config = dict(
    activation='gelu',
    moe_layers=[0, 1, 2, 3, 4, 5, 6, 7, 8],
    router_bias=True,
    n_groups=4,
    lr_router=0.00145,
    n_kv_head=1,
    rope_fraction=1.0,
    tie_embeddings=True,
    parallel_block=False,
    lr_mult_o=1.67,
    warmup_steps=200,
    train_tokens=804600000,
    dataset='wikipedia_en',
)
Below are experts of layer 2 (counted from 0) of a mixture-of-experts language model. Rows are named up (a neuron's input weights, with its number), down (a neuron's output weights, with its number) and show model dimensions 0-159. Each number is 200 + 20 x the weight over its row's rms, rounded and kept within 0 to 999.
Before each expert's rows: a language model's description of what the expert responds to. This comes from a sample of Wikipedia text that the model never trained on.

# expert 25
It responds to: Standalone numerals and number starts in tables, statistics and career records, such as 0, 1, 18, often after a pipe.
up3,195,209,210,160,208,194,210,215,201,222,183,233,193,239,214,194,225,177,197,198,279,190,173,190,189,224,223,200,220,206,170,178,204,173,189,229,177,226,191,205,187,187,186,208,189,170,170,233,173,228,202,214,197,240,228,213,226,183,218,220,237,168,200,205,153,202,224,184,247,214,187,215,199,193,182,196,182,201,195,174,183,178,187,172,198,224,196,214,221,200,161,208,184,206,230,208,191,211,226,204,176,219,170,182,211,179,195,206,200,197,217,221,170,182,207,204,208,157,196,220,181,192,201,204,215,203,193,187,175,223,177,194,193,199,238,177,198,220,191,193,203,185,195,199,192,195,220,218,217,207,189,210,215,191,234,228,197,206,174,222
down3,207,222,210,190,165,224,192,150,179,242,195,168,208,199,225,225,191,197,177,208,180,222,182,193,199,226,225,199,203,202,212,225,218,186,212,186,195,240,178,197,201,188,193,210,192,197,189,215,212,215,171,199,205,204,179,171,198,223,166,204,230,176,202,223,203,208,206,219,232,199,198,207,190,184,191,205,193,180,161,215,202,158,174,178,217,224,211,216,214,195,186,173,178,193,182,171,191,263,205,202,172,214,170,177,196,182,237,201,186,204,216,175,194,172,180,230,199,195,217,188,178,207,179,168,184,175,212,208,219,229,204,166,214,176,212,187,225,193,197,192,201,194,185,212,172,229,193,216,191,152,195,209,202,237,229,231,234,197,175,215
up4,208,182,170,239,207,204,191,203,197,186,227,177,242,219,187,230,200,171,186,196,194,214,222,222,203,217,214,213,223,212,200,168,228,196,178,209,181,215,164,188,209,187,180,222,168,195,167,175,193,173,182,207,210,163,208,201,218,187,202,193,183,177,210,212,194,236,212,173,252,195,205,195,203,197,196,210,197,215,197,193,206,213,196,217,180,196,199,186,218,243,194,189,178,182,187,197,207,218,176,200,241,176,174,156,167,217,226,174,178,193,173,212,228,189,231,218,218,198,213,162,235,242,207,242,205,180,211,221,186,181,205,199,196,207,194,199,193,176,178,181,184,234,194,204,220,204,193,224,199,219,220,143,182,177,196,208,180,205,183,216
down4,195,178,217,207,190,185,221,149,218,204,165,199,162,208,230,207,187,215,186,205,207,180,199,238,189,170,218,164,196,231,176,223,216,208,194,210,220,189,219,212,191,212,203,173,205,185,203,202,254,237,207,168,224,217,208,229,178,201,205,217,194,201,219,205,218,211,237,203,180,192,203,215,243,199,181,203,214,145,199,233,188,174,211,200,158,218,233,199,175,196,208,189,218,212,183,212,202,203,199,207,177,193,225,220,178,203,211,203,217,185,199,185,195,195,186,184,190,208,197,195,202,173,218,189,220,214,193,164,218,208,195,166,185,226,193,194,173,233,223,171,201,215,236,193,182,208,212,224,179,181,208,204,176,231,187,215,224,177,245,163
up5,185,182,161,182,217,186,207,183,158,221,207,206,179,170,199,209,204,232,244,207,158,216,216,192,212,203,215,179,188,191,166,206,172,203,221,190,179,198,213,234,188,213,201,181,192,243,184,195,252,172,212,190,176,239,191,214,224,203,207,177,183,195,186,186,187,202,199,207,232,158,199,172,203,155,191,188,208,183,215,216,225,200,196,203,206,184,181,176,211,164,187,188,203,199,202,191,188,215,186,161,234,226,169,224,183,205,224,160,198,203,189,194,176,218,212,190,199,196,227,190,216,202,185,180,193,191,208,159,175,213,246,227,226,179,214,208,249,217,206,187,198,204,186,208,165,200,209,183,224,199,212,207,207,217,186,193,209,198,194,228
down5,186,184,202,212,236,201,206,179,205,203,205,202,183,179,202,172,197,194,204,180,211,203,213,222,199,210,199,205,220,203,238,216,230,204,208,209,173,236,204,214,218,200,190,190,207,175,232,162,201,170,211,200,177,194,189,206,167,185,203,189,239,174,214,204,222,170,220,204,236,209,214,238,179,235,234,218,201,234,200,187,185,195,192,157,201,187,253,229,207,180,188,205,211,206,193,210,215,205,206,192,236,199,236,186,183,173,158,231,201,197,225,175,195,149,206,228,224,177,190,242,195,193,231,172,204,193,196,181,232,225,176,234,177,178,168,214,197,181,188,179,177,190,218,229,201,225,204,206,209,201,166,202,198,188,216,189,205,205,194,209
up6,187,201,203,202,192,212,214,199,186,190,213,162,200,204,213,196,202,217,173,184,199,206,208,131,194,197,191,221,145,232,194,174,190,197,193,196,211,207,201,176,219,205,219,187,235,192,215,209,211,218,212,195,208,219,189,180,202,181,192,246,222,224,212,174,223,201,180,207,197,199,205,195,196,194,177,235,194,230,204,194,229,184,174,204,214,195,218,227,169,228,207,236,180,174,221,142,186,199,257,192,194,211,214,232,223,240,170,214,218,193,207,232,164,172,191,218,211,199,221,223,182,162,178,178,213,199,196,211,202,197,166,198,196,203,201,202,189,194,197,202,216,211,176,155,215,227,214,230,196,227,193,229,195,205,217,207,205,197,184,176
down6,184,201,215,204,182,189,194,200,184,216,219,174,190,204,210,214,159,183,184,193,248,210,216,241,219,217,222,223,210,231,201,184,176,195,202,188,204,203,198,228,206,208,186,233,198,176,242,174,186,221,166,189,222,209,240,214,219,230,174,204,175,175,207,206,185,200,173,205,172,189,214,184,213,210,160,181,200,194,197,198,165,209,188,208,206,210,167,201,176,181,207,205,227,219,199,206,207,176,195,189,185,182,188,193,215,165,211,216,216,218,203,196,207,204,172,174,179,210,163,208,233,227,214,177,169,198,188,165,209,201,197,199,229,161,178,204,254,194,193,199,212,176,233,197,187,174,189,232,149,230,165,184,175,207,181,196,201,210,211,205
up7,234,199,223,191,205,158,195,195,217,218,204,243,222,210,180,194,179,227,245,187,197,221,188,196,194,176,245,215,183,188,183,190,222,202,209,204,174,226,180,147,166,167,190,217,195,203,219,168,190,205,237,233,232,216,199,214,199,203,198,215,227,235,190,169,198,202,207,180,162,234,197,187,203,220,200,183,191,186,182,202,172,189,184,199,216,192,208,189,197,208,181,199,200,221,198,206,217,232,167,214,168,200,252,221,208,204,196,196,209,232,206,169,199,221,218,201,212,207,204,193,229,200,202,177,217,212,194,195,217,171,201,217,179,211,163,178,195,218,195,177,208,202,236,181,199,193,214,198,225,207,188,187,226,183,204,217,157,146,213,195
down7,222,170,165,212,192,166,173,216,180,201,199,214,208,229,167,184,205,203,182,174,197,234,208,174,182,168,220,136,183,205,208,170,201,180,182,237,157,204,235,180,174,188,194,223,202,205,190,194,153,187,203,183,200,194,194,200,235,228,212,182,186,199,201,210,162,190,211,192,191,235,201,197,212,184,200,169,181,192,172,236,188,187,215,203,214,203,196,189,201,190,194,199,209,196,210,195,181,199,193,222,146,191,186,216,170,234,166,212,217,199,190,197,226,171,201,220,207,228,198,184,181,223,216,214,201,193,207,193,227,219,205,191,197,232,186,180,190,210,180,190,177,205,203,172,229,168,175,182,176,205,157,206,232,171,200,202,190,182,187,187
up8,182,170,228,193,201,190,174,204,194,138,215,237,216,193,212,220,215,169,211,228,228,219,206,175,211,195,176,195,190,211,196,209,182,211,212,211,195,209,219,209,188,206,181,186,194,148,157,215,193,225,153,203,191,208,215,181,226,184,182,207,229,150,183,195,191,214,230,202,170,221,189,226,229,200,171,207,227,229,209,228,193,161,189,180,212,173,229,217,163,223,189,231,161,166,217,202,202,222,211,200,206,218,189,171,186,210,198,222,183,168,207,222,211,187,216,208,185,180,187,218,212,186,195,197,208,200,204,158,207,210,204,204,215,192,203,184,194,207,202,205,234,196,218,198,229,175,229,181,188,185,193,199,167,186,191,200,167,194,185,211
down8,246,202,194,199,191,252,236,230,180,215,181,191,223,194,164,195,236,208,226,201,173,193,229,197,178,224,187,219,193,209,201,210,204,215,226,185,220,229,197,213,195,205,192,210,181,232,237,185,154,206,212,154,197,205,213,196,224,233,219,169,189,199,199,177,163,188,198,229,215,212,199,212,242,181,189,207,160,210,229,189,216,197,211,205,216,177,226,201,166,204,189,220,211,217,192,172,177,210,192,204,186,181,208,197,233,188,205,195,216,199,201,203,210,169,181,205,175,181,202,186,191,189,172,199,190,190,186,245,220,203,154,199,151,173,190,228,200,227,204,189,212,192,235,190,199,201,214,215,201,244,202,181,194,187,184,212,196,210,218,206

# expert 21
It responds to: Short middle pieces, often a, an, ll, tt, mb, ss, inside names and words, as in Care-mb-ault, Care-tt-e, ra-ll-y, gra-ss.
up6,207,205,207,189,190,202,176,184,245,186,187,214,196,198,194,221,208,164,227,206,205,164,208,208,244,194,238,199,224,192,178,141,200,182,198,199,199,224,183,232,185,211,203,179,171,215,190,200,221,220,205,206,179,214,221,200,221,204,190,195,224,168,214,204,204,237,138,208,168,215,170,201,176,235,229,174,217,223,214,210,217,221,159,181,198,199,203,214,182,199,217,196,213,179,203,229,198,217,197,209,197,228,210,170,191,201,171,204,216,223,170,202,222,197,186,224,207,204,178,166,196,167,235,206,201,176,218,180,194,226,188,192,219,208,195,215,202,208,152,190,199,188,178,194,174,192,177,176,199,206,198,204,195,170,236,179,185,164,186,190
down6,199,218,200,216,192,188,205,233,194,199,200,226,211,243,214,220,222,206,162,205,220,212,166,182,219,219,196,213,204,222,211,202,236,175,217,221,196,185,214,216,189,165,215,193,160,189,208,227,172,184,204,179,200,193,223,224,232,202,205,187,195,202,203,167,194,171,243,190,216,208,188,204,200,182,205,200,163,234,237,215,164,250,179,170,213,225,235,208,204,201,242,195,205,203,213,225,210,208,203,159,209,183,220,214,205,222,201,189,208,183,173,173,215,200,194,181,206,208,240,186,198,197,200,191,178,203,194,195,211,177,203,246,199,162,201,204,227,191,218,220,188,189,171,187,190,212,183,227,159,236,211,209,206,191,178,210,182,213,245,213
up7,185,208,196,193,193,190,206,164,195,180,182,207,220,161,203,161,187,202,185,170,175,168,206,191,216,212,201,198,245,207,217,182,204,186,192,202,218,185,171,205,186,165,220,210,217,209,198,155,197,204,220,188,197,160,202,235,215,180,182,181,171,218,163,218,207,210,194,182,190,179,184,191,217,188,218,200,202,226,208,208,203,224,203,218,227,206,186,203,201,189,181,210,227,165,186,155,227,258,229,172,226,180,203,175,235,197,210,212,160,175,200,188,168,203,224,195,199,242,200,203,205,222,216,184,188,178,177,172,209,220,231,212,181,216,180,211,150,217,225,188,185,196,219,215,199,196,203,181,209,200,192,180,223,209,210,237,188,220,209,195
down7,136,193,227,212,231,189,179,190,217,175,186,222,189,209,213,224,196,216,205,190,167,169,216,197,243,187,164,224,192,205,215,182,196,186,213,153,196,227,157,187,168,209,191,208,222,233,187,168,242,221,219,220,197,207,173,184,183,194,191,195,189,208,205,205,236,218,213,206,199,216,206,189,162,222,208,175,206,226,200,224,228,208,216,167,177,200,192,182,199,212,191,170,214,203,182,205,212,174,223,223,195,185,216,166,214,193,184,187,201,189,212,207,182,203,193,171,211,190,220,167,216,189,222,236,196,227,203,189,201,195,200,211,201,184,194,198,212,201,159,174,177,157,193,188,213,194,193,226,200,180,205,190,189,259,178,199,215,187,210,182
up8,175,164,184,214,229,196,197,190,264,175,209,229,225,178,166,218,204,184,179,208,205,225,210,209,215,208,173,180,232,184,225,197,202,194,215,196,192,240,207,222,178,191,219,186,173,198,202,216,202,224,203,208,169,210,221,191,190,228,178,191,204,204,186,182,217,234,209,185,189,237,206,190,147,222,202,233,193,236,201,216,208,173,218,174,195,176,187,170,198,175,192,177,191,169,206,216,194,217,202,216,213,219,212,207,199,214,206,205,197,219,213,173,201,191,246,226,214,166,214,225,196,231,212,204,207,193,208,196,216,201,202,263,207,214,222,199,203,224,206,204,198,181,191,187,206,202,182,222,241,213,207,194,185,189,165,185,178,211,194,147
down8,238,212,184,197,181,201,168,228,213,177,185,220,218,226,229,234,222,205,223,220,166,206,206,192,168,183,196,197,188,190,201,212,215,186,211,168,210,222,187,219,208,203,183,217,199,226,154,191,222,193,205,197,224,195,200,194,211,173,183,208,179,197,169,224,193,197,210,165,228,214,166,181,208,180,241,203,214,221,192,220,205,174,177,204,173,182,227,234,197,214,189,224,192,210,208,160,238,208,206,160,207,184,224,249,192,208,243,196,217,211,200,223,171,167,162,221,201,209,204,234,173,202,178,216,193,197,203,166,196,191,224,191,196,210,216,239,199,152,191,216,188,181,222,218,183,179,212,196,211,199,204,206,185,204,209,175,230,206,193,206
up9,201,203,173,192,169,210,197,185,205,202,218,220,195,208,199,207,228,183,240,221,263,199,205,222,209,189,177,214,172,190,247,181,194,207,205,187,195,214,199,206,207,206,206,223,160,208,226,177,188,242,163,205,170,230,200,182,195,230,197,220,205,209,167,204,200,216,192,200,203,248,238,177,204,222,216,199,247,190,175,197,186,178,174,214,215,193,213,222,178,191,180,196,206,205,169,214,195,172,193,225,230,216,216,210,210,182,212,210,222,216,192,194,212,216,212,205,212,189,188,219,178,176,222,186,218,191,181,163,209,229,189,200,188,220,185,177,243,182,222,216,222,199,189,195,182,238,218,234,201,218,201,261,196,205,221,174,197,196,190,204
down9,192,184,201,177,180,164,223,222,172,203,174,173,241,204,188,211,182,200,200,229,178,218,179,173,220,192,238,231,204,180,219,186,186,173,206,185,185,199,208,186,213,164,201,188,217,216,203,241,241,200,179,202,228,202,164,185,175,183,220,195,202,188,219,202,180,222,171,226,223,189,216,188,200,223,216,204,203,156,231,232,187,192,196,185,199,206,204,198,208,261,235,195,227,191,209,190,201,215,205,179,184,162,182,184,187,204,186,179,182,214,203,184,155,203,234,210,204,172,186,186,208,199,197,230,194,186,235,197,202,195,195,218,211,186,230,205,215,228,178,214,241,200,217,219,202,174,189,200,213,230,218,200,193,200,223,203,150,186,196,203
up10,208,198,210,204,211,188,202,197,191,170,199,201,225,208,218,191,220,194,214,194,232,232,219,186,192,217,261,176,234,181,176,199,165,184,191,209,179,194,172,198,217,211,192,214,195,182,164,174,226,187,200,184,210,203,227,207,209,196,188,214,204,204,203,225,217,202,203,214,216,188,182,201,204,212,204,177,206,208,241,223,168,158,193,225,246,201,197,184,204,204,188,210,226,189,204,248,181,160,212,206,195,189,193,177,226,209,226,198,162,186,161,174,231,189,206,205,214,183,150,239,198,230,179,184,198,188,201,188,220,190,202,208,186,209,188,230,190,176,182,245,247,226,176,186,186,192,219,217,228,221,189,226,216,224,210,200,184,187,202,181
down10,160,177,193,150,176,208,174,184,173,234,237,187,217,173,194,214,175,222,205,185,201,202,216,151,209,206,186,195,218,195,162,195,204,204,202,188,185,209,195,170,215,214,185,186,246,193,229,181,211,196,239,236,211,217,212,187,208,193,199,234,205,167,167,193,224,220,227,191,178,230,195,217,216,192,218,171,208,179,191,217,189,210,253,200,214,213,208,196,151,251,219,236,244,195,179,198,174,223,201,196,198,229,222,191,185,211,186,211,189,194,206,181,169,216,205,204,208,192,217,178,202,191,189,198,200,197,194,209,206,189,222,184,208,176,230,206,212,203,174,184,224,183,205,215,218,233,205,208,183,214,222,216,214,213,197,211,220,227,210,213
up11,184,197,211,206,183,246,193,191,197,187,188,216,179,218,163,189,236,213,204,224,196,182,230,196,202,233,199,209,164,221,179,211,184,204,228,187,209,223,228,208,207,183,229,233,213,168,159,198,207,187,231,188,177,172,174,222,205,211,176,188,214,206,215,185,241,183,206,181,138,215,218,237,222,196,192,185,211,194,183,178,239,208,196,175,190,176,200,228,174,179,180,211,245,192,214,190,216,203,203,216,214,202,211,175,212,172,193,214,209,203,202,166,192,194,227,215,205,198,181,225,201,201,168,180,198,208,174,210,173,174,190,210,213,208,183,208,183,240,217,212,180,174,182,213,213,215,191,205,196,177,226,233,173,238,198,181,198,189,200,232
down11,185,209,190,209,202,175,204,203,213,196,206,219,180,199,196,192,204,196,191,182,207,151,205,226,205,163,151,181,243,225,218,229,230,149,247,210,168,220,208,208,196,193,183,217,185,232,224,171,206,167,205,193,197,197,188,217,220,215,169,211,206,222,188,207,176,178,199,167,198,159,167,182,211,209,217,193,194,189,195,192,168,212,222,213,203,230,196,203,206,181,214,202,190,194,171,210,201,188,176,221,203,219,262,195,201,198,173,144,213,234,225,197,242,175,158,206,198,176,197,197,195,200,198,222,210,198,205,202,185,231,234,192,175,184,210,204,219,206,196,207,203,190,200,201,225,214,208,208,173,198,185,226,237,191,188,203,188,202,196,219

# expert 33
It responds to: Syllables inside Slavic, Greek or Arabic names (Li-va-di, W-af-a, Ju-š-kevičius) and invisible marker characters after E or W in coordinates.
up6,202,228,176,189,213,199,200,168,194,201,174,199,191,185,173,202,192,171,208,233,215,150,210,212,203,228,200,181,192,202,238,216,235,206,167,221,239,161,182,179,175,187,217,188,215,168,191,229,195,226,189,195,210,177,185,212,200,229,188,215,216,187,188,191,204,201,199,198,225,210,229,186,200,185,206,158,208,191,218,245,184,211,193,218,201,220,202,185,209,219,212,224,218,191,208,167,186,185,197,220,196,217,188,201,213,239,199,224,198,203,185,208,211,201,249,192,198,187,180,187,176,211,200,213,182,205,236,171,207,198,195,191,188,211,208,199,153,198,214,255,270,176,196,220,207,202,197,185,202,246,221,189,216,218,185,184,183,231,199,187
down6,161,182,238,219,186,199,231,187,188,188,203,198,160,182,210,194,177,185,208,152,200,205,160,184,171,170,187,228,210,204,201,210,211,189,210,160,235,235,211,208,207,185,202,208,194,237,174,195,217,220,197,213,215,205,210,195,169,197,168,211,206,211,208,204,211,165,211,207,188,207,203,151,209,209,182,181,199,185,209,171,189,202,196,202,181,208,227,208,226,191,187,162,185,185,159,160,178,203,191,217,201,214,214,180,240,232,211,210,212,184,199,178,186,237,208,208,178,201,215,211,181,185,194,193,178,226,196,210,224,207,183,218,180,206,158,188,232,203,211,208,197,191,169,191,199,216,179,197,184,171,182,237,243,224,178,216,233,206,218,176
up7,204,206,185,197,189,194,200,203,210,201,219,178,168,184,192,220,185,200,225,217,199,222,235,188,170,189,205,190,211,187,208,261,200,161,188,199,196,181,219,173,227,198,203,224,194,201,212,230,186,207,209,222,228,207,210,210,229,224,168,225,210,216,197,229,241,190,177,200,235,191,221,187,168,186,186,234,207,237,204,188,192,184,177,195,195,187,212,176,175,201,225,183,222,210,201,158,210,216,206,188,182,202,238,209,210,236,218,204,181,227,208,218,183,207,224,238,207,194,188,191,203,205,150,195,220,209,191,213,215,225,199,185,164,243,211,185,186,207,208,186,161,204,197,199,179,229,199,204,226,176,189,199,232,202,205,224,156,163,227,180
down7,204,163,174,206,198,232,181,230,200,213,200,197,239,174,187,166,228,167,178,216,192,193,205,210,197,175,232,200,194,181,224,221,164,185,194,202,160,189,233,213,183,211,180,213,206,204,196,225,202,202,195,202,168,191,189,200,181,208,176,216,206,221,187,187,202,231,194,203,204,201,216,202,209,235,226,173,191,214,189,222,193,195,237,209,190,205,247,187,177,213,225,207,224,210,219,197,205,195,197,246,187,189,203,234,198,206,206,230,179,202,192,246,201,205,196,177,228,201,207,236,226,189,221,214,175,189,221,174,197,197,185,189,205,164,210,217,205,225,189,199,248,206,220,197,170,167,192,170,187,194,190,168,188,203,193,181,201,231,268,195
up8,181,202,209,191,203,184,200,195,180,224,210,195,176,175,205,203,202,171,189,206,196,189,187,221,192,211,214,190,207,223,234,210,196,237,182,204,215,171,200,214,187,225,215,227,187,186,198,169,224,198,189,224,214,184,172,216,154,199,207,200,223,248,216,214,193,177,172,228,175,210,190,232,170,205,197,176,189,204,165,215,212,205,220,222,260,234,174,208,190,215,189,203,185,182,190,188,204,243,179,194,163,179,232,224,211,182,213,172,191,200,207,192,212,177,167,214,194,196,172,168,189,221,187,193,213,185,144,180,213,194,191,208,179,214,219,197,190,214,206,156,191,197,226,195,197,207,177,179,209,244,186,235,195,204,201,206,166,206,213,162
down8,210,205,246,223,217,208,227,222,198,199,208,197,180,208,195,181,197,226,190,205,209,187,204,188,221,196,168,190,184,215,180,192,182,207,194,196,211,230,184,195,193,185,208,192,212,215,221,209,196,212,196,182,209,180,210,210,213,191,180,206,173,232,190,205,221,189,213,234,214,203,238,195,212,173,191,218,166,201,167,198,212,159,201,211,213,187,225,213,201,246,227,180,230,185,208,229,198,212,219,188,178,223,217,205,213,195,219,188,198,181,234,195,227,208,173,168,193,181,189,175,225,181,196,210,171,224,211,236,217,170,186,176,226,230,224,231,218,241,245,194,229,180,180,164,209,262,202,170,202,173,182,181,174,215,199,209,231,189,178,199
up9,215,195,184,213,207,257,200,227,216,204,216,207,236,200,170,205,223,200,199,182,218,198,189,168,216,212,225,182,230,208,210,200,178,198,181,205,204,232,194,224,198,194,175,225,173,192,180,181,193,168,223,211,178,194,224,257,170,216,217,200,215,197,210,214,193,158,163,185,214,186,185,225,183,214,191,219,223,160,180,188,190,213,186,179,216,204,205,182,205,177,183,191,180,173,196,169,232,218,205,204,218,158,197,170,235,198,170,196,234,248,177,243,193,216,201,205,225,222,170,215,215,202,211,221,198,191,181,183,190,212,218,235,191,206,168,211,209,194,212,183,170,190,226,205,200,194,184,177,209,186,195,180,184,196,176,199,198,200,225,228
down9,168,229,203,180,211,204,172,211,191,177,254,207,221,179,209,200,185,238,206,188,205,186,193,204,233,205,207,181,220,248,205,189,186,222,171,209,183,199,198,177,190,228,173,184,205,217,210,207,208,188,205,184,200,181,183,216,196,180,254,222,213,183,197,168,209,212,208,206,221,207,210,247,188,184,207,216,230,170,234,227,174,235,165,204,191,202,192,220,193,189,185,200,164,178,195,198,177,208,213,243,186,218,202,167,202,182,205,210,221,209,241,192,213,188,232,202,165,215,198,176,153,173,191,208,185,190,205,203,199,213,227,202,205,167,173,187,187,227,237,208,193,181,239,160,209,190,215,210,194,183,209,180,201,195,213,180,197,198,200,192
up10,213,198,194,209,220,211,206,190,207,192,188,227,180,200,218,194,154,198,187,201,162,198,225,189,187,223,185,186,220,243,198,212,193,220,194,184,205,235,248,233,217,188,198,215,228,207,185,158,228,206,233,182,171,221,197,182,221,194,192,160,240,158,173,236,229,215,175,218,173,198,201,190,213,219,214,175,209,195,169,210,210,209,198,199,176,220,193,205,223,179,203,202,191,175,232,190,211,177,204,191,233,203,146,205,193,176,215,208,216,199,212,219,156,193,220,186,217,187,170,196,189,194,199,198,191,184,202,179,195,223,211,224,166,239,212,226,214,190,221,207,199,184,200,179,214,169,203,232,232,198,211,214,196,162,207,207,231,194,207,201
down10,174,185,177,179,219,209,168,207,215,220,204,186,185,183,210,214,243,191,181,231,164,211,177,205,187,207,185,207,229,224,226,190,189,202,216,176,198,194,206,187,218,185,221,203,226,180,182,207,202,205,193,201,174,223,198,218,198,223,212,184,196,213,213,193,201,216,249,210,182,146,195,224,195,242,167,207,188,193,202,212,190,207,216,216,215,194,204,196,182,204,220,234,221,179,169,162,188,153,200,193,192,204,221,191,199,216,167,196,201,199,189,159,194,218,173,205,185,199,214,206,177,192,207,214,157,192,192,199,182,226,217,199,215,197,209,181,235,183,202,235,206,168,220,209,229,222,157,211,179,238,196,191,162,218,224,222,228,157,221,220
up11,217,201,178,205,193,195,244,197,220,211,172,242,224,174,177,214,220,199,215,215,181,191,236,237,164,200,191,179,215,175,216,221,195,194,200,226,200,179,203,198,207,185,207,214,205,186,149,225,166,175,193,190,196,238,170,235,208,225,155,210,180,198,154,183,205,183,216,197,178,211,218,175,148,190,185,204,215,191,217,179,167,205,150,208,184,186,185,197,181,194,194,175,189,225,202,197,221,219,223,190,225,182,242,178,228,229,202,167,216,203,183,216,203,200,209,203,221,192,204,188,223,172,210,185,212,222,226,177,187,187,202,191,211,232,193,212,209,188,237,179,208,214,195,201,192,227,214,222,199,207,185,188,208,207,200,198,228,178,184,199
down11,214,228,206,227,196,200,201,219,191,171,238,203,181,206,185,167,213,228,185,213,201,201,188,190,189,229,179,220,189,222,181,213,227,184,210,194,235,198,214,153,226,200,217,202,204,204,201,234,213,209,198,205,176,216,193,224,224,205,220,211,237,191,218,192,210,204,176,194,150,224,220,215,214,165,246,226,150,207,225,200,206,223,212,214,193,194,194,188,191,217,222,183,208,210,183,214,192,206,184,195,234,166,213,197,187,192,186,203,191,177,202,255,194,183,192,165,219,221,213,200,238,203,194,229,217,223,188,214,204,169,179,194,211,183,208,219,222,252,179,179,217,226,231,217,216,215,192,170,208,191,164,212,195,184,236,189,184,212,190,212